Experts of a small language model: 40 experts in each of 11 layers, a shared expert of 64 neurons.
Below are experts of layer 4 (counted from 0) of a mixture-of-experts language model. Rows are named router (the router's row for the expert), gate (a neuron's input weights, with its number), up (a neuron's input weights, with its number), down (a neuron's output weights, with its number) and show model dimensions 0-255. Each number is 128 + 24 x the weight over its row's rms, rounded and kept within 0 to 255. Numbers have three digits each.
After each expert's rows: "comes before" lists some tokens at least twice as common just after its tokens as in all text; "gets" lists some tokens that make up at least twice as much of what it gets as of all text. This comes from a sample of Wikipedia text that the model never trained on. Tokens count by the router's weight.

# expert 23
router:095126135176152105149108160091140111154158138141108100096172090160129126063155142109152116118154100146113114115083169129119105117139122137142094127151118104099159137121099139131136148092105136102126118141093147116092113103083104123160151102159129135110108154148095138105135164139100105144125153117112165119082162142119160120099138134101110058138155108096155112086116153108134108102097146127106148115134108168137110087143120152165132140136142151151110092138134123144137103158138152153123110117089159107136149119127169153145124123166130157158161121117088164125091093148146107170149128095115095123102129157096162140146152101099168127148136111111153122105140120095104161112151090141133128141137155117140157106107125109159161176136116100127089139159098096177154142114118160
gate0:140118144097143113091095156131113122126105183094080145108126143140136148147132151118124149127119157075108168106059128127108136127084107152152106129111144117117104132129113131141082163132111173132135114093124152107153102123099148097109155154127109092104110123131102155157116155114123155124124124106126087171147139116077136114121121111176131110134079095082154153126163104150137153122140143143095137108133098116160106102145114117134116168128106100081087115107081178099152133120122142089104099086125152111121127101153111165137118107143129151123122097114132173132123114140144089158121146119118158182075116125129135107120197149127075146127145142137119180126109115136151137135119113108154123150136108109153125118082158127105103153121134171131073121098092145133131149142130150
up0:134136110122151129135156113137136140152180139120164090174085109093089071118162127093102099117109138144152086141181143130124099113144137141142155144122098080128169105133114101086129105140152096096130139142149119099135128116165143120082138124142129142118138152124115162104148117132174114122128165140106138118174185164159103110117151091073132138144172117171102143145119118124147138142104120114149137137167138115186181089084146101142107119138143132131146147116170111145123118118146115161143136169133132124129133105148096128145135131118113125129130136100121114079111139119108083093136105132106091109137127147157110130146072151107164164091145137127132073120116141097131127121174133136128159105131131135109159118130084080153104152136142109115176157125121145133129141078102096
down0:168136107113187102148126145133128090136167116100109160141158103129087105133144150079153109125122113121153142120141136151123118137130156109102162130138150141138143123079153139172140150133091094110142141141072096114101130119102112109129117119105143124114109115133140157095162136116128118124137143119122108134140120218160153087141153139170173129109111142142111136114126126133084085159110087154092128128130155122165109112179151157122157108168140120118143129119145127139131124107158123124132148157134173098127148114081162146113172168110164092140136169108112078116158118163157116112127128127140090141098109135181140109126155161160125086135138114138154152148088128159115089144143153084121160122107098125110106173110159103172111132150083139138159140145150116149109125119151122
comes before: "| ", " ", "–", "0 ", "; ", "1 "
gets: "| ", "\n", "0", "and ", "|", "1"

# expert 36
router:102154166167142122152140162103146094137131152150097105091125102102153119112155139127156097113157104135092103106086158131139116102141112108141101118143140099105166143113105153123111155104107151109129125122099164104096141152101134110149166106145124141125101154150111156110153160153116136170118164106076154108124165138109144110107142093145116127131139117105131120116116145173143100104141130116104156112148112162159094091167140158154118156169136132134121129155111098154107112164174132148108097121157149089147163097130160132154132125173155142147171112108099169120119125153152095153156125091108101083107136157132142135147149114112154142157117110121106144107146127092092158127142103148127084119151154094156163103099137112158152150175107109105102131165101102166188152096107123
gate0:111186129141124121139137112114161149160117119128079158117152164136101131123121134169109120155129114154101069118127076146144100111110121103148112104133122126121147115127113175141163143167156109161136144117116153107117132063108167104095138100147145172157118161154140173096115091177123152142119128110107153123104134145157128096095128136124131166104180083161100131129137122175118073139131115127081179064104105133138135103163131154141117110126164157122133117156107104185147089113151143091115118138136128095115129096144132152107082158132104130131128142132152141149130147157127137110150135095109137061148135142139140170130156112108110130145134146151153152124098128109139127141115095160129127140144095133134158087111124081102117144153102102124112097125125120105127139109178113
up0:120081172147136135138143147149096117118137141163154099164138109103159105143165146114120128078131168120144138130130182107107133128143160153108132143126109105105122140133117095129109125075127149088136102145131125140126124211144078158146110143089121093119154085106146089128125159098134141114104124136125115130154140102134131152184150082157093090129112157112164145096125171083143151113121139105143108172159117110094141170087135150149121122133128103164133139144171163085106174110129127165141091090112116126153140115124152098147169099107118153157133098128119095108145093117145148149137121110124149146128113109143132094127108127169136147129101094129154102137182142113104120133140145137147129126124144140125131131107137161169171125119134170106160150147143109156117130086075154
down0:120154108124137119090127134126149154166121178172078136130124115120130147108140136104153115133109135112128107109111178106107123055173144153127118147137114136125209135126149148101151113149105165108144105057140154148111153091114111087145162129147114142152146148155135118141128126129144120119102136107128153114111087139102141120106107163144087109101120108088114152114119117174108179084101090133135118104144136111132113113144135128099123126156170147111146103151125157158113111138131081138107100139126104102144140121159164140143165115139120123141125107096103136092108126130186103107131083112106133099120129126120172121190136172125138126138149173108150114108100132097127133113150103130130130103153108131114140095082126142117116134142108090148070163139066119136108140110153084
comes before: "| ", " ", "|", "\"", "be ", "Best "
gets: "| ", ") ", "\n", "was ", "to ", "at "

# expert 20
router:082170131133161101167136131114136102166136142135099089095161102105149087132147153098148091120150111161121107108121151137134126100164096174206117137122131104119142147121125156106142155132120136123114108113082144126082104122122099113138130092158134178126096136150106148110150140138114101158103138105110146104117132160121132098110136110139098129148119124115151119117100137118116107104107084123096160130161120121157109118159133152135120152140130107137101121162098097164147070144144094153108121108138170088129146107132149137175130123136144134138162122112112136104103090152151094139137098114113086114101115150089153122152167083100122133150110077122155132106152165121095140124161128160153093119145130110138143111098176065148145149091099096116093148123117069148161147111130128
gate0:096142177146144165118164151116162129112141123163141079156132127155112130103164086125130142075121083107134153153137134113157125113114093142123144069159120082153113173110144127138145134122098131138112092142108119167108145141130099135128131099171126131164127143148159116095142077145105125100116117142141129130113129124123125102118176164150129099139171114135153128136134132158135114141143131125142119120119115101105104090140119165168126136152116140146130167092157142146079065156159139173115094131108086173148115137129131162145087094105143103130155141112157122089108108121117123111187104095106141111128139168138092114111099132138094116150106115118138146158159174119094107108132139113125127162116174130156147122107157084176113094180111109117126126123131106151109119082163128
up0:167154092103118115128091107146119117147112134112102150075125107114166103115086165119108098170134162144120104130106124150104114129143167118115133155105124146102152103140101136098125150129158133120166148109164154114131106104127140115100108168061149154094109105159112168135133169099151109145144137110112147137176154135123140125128086110116109145144110132111134119121136154124122135110130150143136153112124116145144178136107124122065117103115145129120135078168114139082158182103105129100144129128170188097104137119129121115133189160143121146112132108144090148162116128145133146152097154158132112139097091104128158164140136132110163141093151123109100092082099109092161139166142142166106094088155112114115128115112093156089151172096140124131118131157116145112147166137097105
down0:143137135113130131155119144118157058084121147070110110116125126119136107177124131119117080119149093161157156092114116130147086152123109132189131127151142146190130150115135157137140161135117122152131095135100154122128097101123093122104113162160127131158147083105112134155128165098163121146153139089118148153118128125122130130114123135114174109148148095134134090210137083126112114140101141129144135173152119089123152113151093123142146165125119104152113119146129137089107135118128096162091131162135134162158131130128092107158208138124119098186137129081147132127092111148119151103101100087122114116117134141097136149135086116124136151128125114092143119141139098172109121125109161068121099148121113117096145127109131155106123138120138103107141127076137122113144122135100102
comes before: "| ", ": ", "(", "– ", "|", "–"
gets: "- ", "0 ", "1 ", "2 ", "5 ", "6 "

# expert 26
router:110156157179129133162137167110151099151128144140103100105153098139189109100156125107151110102164088147100097083105170131119101126134106099143089141152156080110162157109100148161157159112145149101126105115107159107108153120112121111141149106131108152129129146138115154113142170127107117153098156107084160098120161142107134113097131095132098115141144118100147113126111166151128094100143112130101158127144117154154102094134131154152112154149146129123083113127083104156071114154167134155124116121157149112133165094121160135149133132149143155154152095117117142089109125155159108165174122098107111093104104153140162131133162111099169162136134105142152128096162122104119158115160120154128122140155159108151154096114134104154154155115096096135116139164101099150170146119115123
gate0:113108125108151129150119167161164131154127182136112110131125116140129142120134112114164074138120191122111132128134158160154161146114113171186124120105128091119137126128098138143133124128113138115090122150121129100108093127119136124128172114123152154074123158142125143113124150133154129127094160092098140111074121179121124087127072132115080110165122077098134146135135143152153084090132088153138159151115136162163149110167129130133117137137114127132123094134143132147154095169115109171082114088125128099137100135122151131180106142162130156137126121119088166112101079164132098133128091124087104170131106114122165122129152135115101091131115127135132117103139162102109108119142055131132140138151155095128141074078136094109163141150139120140122141121119103162109118132127146
up0:166148168129076116122128116165127158117112113125156206130137144138117119136140108146089120139099112111123125117150154150138134151125126148079133107139127178124140141117094131138130116145125128129145157078152132133086131101138077148061153165119120093167118125108135130146139115101120128165125105154164097131140117114092101115149133092144106129100126120105136114125122109107087087155104143130139141121157170117148143146139138145112105093103212139122118143136097109113083129139130121081179139141126127099107107127117149172115109123097105108096131167131165129094125146123126112088138170160177145147146147144126080114135140084138141108152138124133134132168139097110161144136090112129124179143125073140159100187176137084116130100133116121144110102118103140118099096121130119
down0:070096078152112167107109117121130134128132136119127110125126076132113123135139103074148129112173143103104102110145128110079084151078098105112140115107080107105151102153132151092152088144115132126097120118140177078142149172158143137130149165139149146173141144120133080170133102118153127118083143132095123137141098166152133143167122118126128150093114122105109126070145126145147142134127148139135134152099107116135111144115167120110121092107141141164106138088146123130178138151129135112107134063115056114141119113110176132155127130113104122128156090132129142113141122121134131133092141113128159104136145126121141152128101121126121129141118119081152113115098118127099163138106117159136116083078149059091152164097101144098128163108139147104114108150120132162130119101114132
comes before: "- ", "\n", ")", "–", ") ", "), "
gets: "\n", "in ", "|", "8", ". ", ", "

# expert 10
router:118154124161147101155122155088148112166125155154103090104150091094150140084153129106148099109159119118103099110101159126127111112160126105148102164169108100087175160088100158112135172106072142101122107103113141114113113146108109101158146108127136146114096153155112139122168149119104102146125156112120142127090136129103150124105167137119113113133137108115133102118122144122116093108093102088106152123151108143141103096151117160172110145135151147153108096149106113161115105130152118169119084112113154107157159101113165143158134091160106152150153120100119154101106102132145106146143108105108130122109091151173153116151154107109141131159118119110092159096156138102113159112151106157129128118148146109158146119092109098163150174169116123093105146165098098157172145098152128
gate0:157127137099164080156085144136134142129076124127133140084173089109099080148120155149170130089134112132108132165143172148105133108123122121100157149108101124117110154091106167126106139143117136089163115168122158076133104145106097086129122139135149152101140104157145102109130141111097128124141107085098169126126168118103149108139111128110143138103142121103162171103126133148182136069139105155158144101163128139128098101140147204098125143137146101130139139135153105114129117095121134092094116084081191098136143118110102151098121118151126109091132078091124146131170132115133148126128124126073148126126108114104118113127123093134098124113119119123146129129170134141111116124143097115124077104133128085136138145126121136111122133127093087174111111148118094110117100136131118
up0:116155105151129149109154145096147127147133128128107145160125157163175142149131124073112139143134164144139101112129146098166120158126163147126125140127144082151149114158098123103141117092119098175074172164125109114100133154133158107131162115112112131135097152163092151171149131144131118131130136135140085113168148141140179122124141144130093160145166121118149094120172149096072148174100155158148133137102135151138122163113133081167140110148130125097137094146123101158123118164138131159183175130129139125116114109159113123154155125166140131167065120097108110133074128140136102150157159125124155131131140102142172167163115178136126138137173142138118100139091102088125139105126153135168143133136149141160142117136119099170139112125135125116099137152082116115114154147123151
down0:143150090170144166116159126096173134143124126092120128138119120144136075122116188135134082100101105140115144115122136104113129127111122111112124128122145146163167128139112101111134135142143128156119119073192119112104134146136151150151117144176127159132115134117108124132165122163098121135133090109126137121175115127133113092150130122109135119125131137166124113121091139117113100116071168075119118090165138134135118158093110168142108128156079145126098151111146130106091113175123141127139132175131127110139142099180114094171117123119159134114129092127156123115112139135139144115115114103114065069190171148125134149122135150109097118126182109131077147156100157139104120130115158111129127139102164085130131137163098129119066146170104126147118115134120173107104089133122111
comes before: "the ", ".", "–", "|", ",", "′"
gets: "of ", "in ", " ", "5", "a ", "by "

# expert 4
router:103150159170128103163134163106169115133108146140106092087154132151126128123168146128167112125142095152125101115119137134122115116152099121172093141163140095104158158132082157145132138112122136103127096123107130095112119128108117109171144078167115156117138187153129160111148135134087080153106137112111171131109128136130154100095141109108114123161172087104167104113103120158115115110105117088065161113159100126158087137148148186152143136170129163128099113130123099165134098157164122131097138123125138116157127085164140157159152129134153131152163107115090140112101095143137101126149098105091107102113148157110128118143150117117135147123139120126139138105171140094083134110143113136158125122140158112144165122076136105165173133151111133121100131140092098146119153115156132
gate0:096101096136139112151125135112136153096128141130140145089136094167084141172112095146154156123120127176114160176108136089138154145153148153104138114130119094109121109111124122097094097092174112119131134143111106146145109148138109135125091140098102116124144137084157141111115109081146082095140106125160172119166100117107110101064119089101169133166141088132160127150151130180104120150075184153133090138134148126133092130104167143154158090145132146148114067131111184113091115122111131129109155148116119154133173092110120143148130155128175103122126096121126130136129119110099129115152143095103127160142106103123139106106106146146091153134159151148122127147185125110101116152103111121149141131124164140154119118135126182093102132145163127096105126140131139142145114133143143
up0:182139177141097175138125114133121095106163106115162142139125158151149136161110154111193130112107075140102119072091098138111126108173142107124126100119128137142102114087172101142152139095124126111113143109112110166118140143109102130121121116091122140124101157148136095159106114130163111134101122136119138156113131115151173138112148124141125122130150142147143137144101114164173102160169135078077125118150108128135114134167125152115135111109141112145119168134128120146152140123087119122100104147070145116131134106202161126119116139141085119152175114080124133142143106114102108122143154125129124088151137148123056126151121135119138124124164126115138156131126108155063112080112174112168141110153090105172108128110133107132126154123157099108134147128121088119120113085101130
down0:125131164128150115114122116144129126084150141063126127116112135137149132101143124116115120106106123101114157092145142161105086142152153131119140175141108119114085104172157144108108110111136136158174154104141192096176120094112137134158103094116170126151091110101113159165132092132132131150127164157112109103138118143121116147085133115092108119088160158114069124130125107074108143119169123139119172098161105170112157134132161100139139119132116188146119118105149118119123118130147104126123133106119118132107180163128085055115133135095142152118127104144158140117131138141143099085084151118163145149144123080140106153132120146117156079180152087118122133114120123118099112127167145152106101137146145136145129115145059134110121120158113148138129099139122118148158123110131140
comes before: ",", ".", "–", "% ", "°", "; "
gets: ",", "–", "2", "1", "6", "."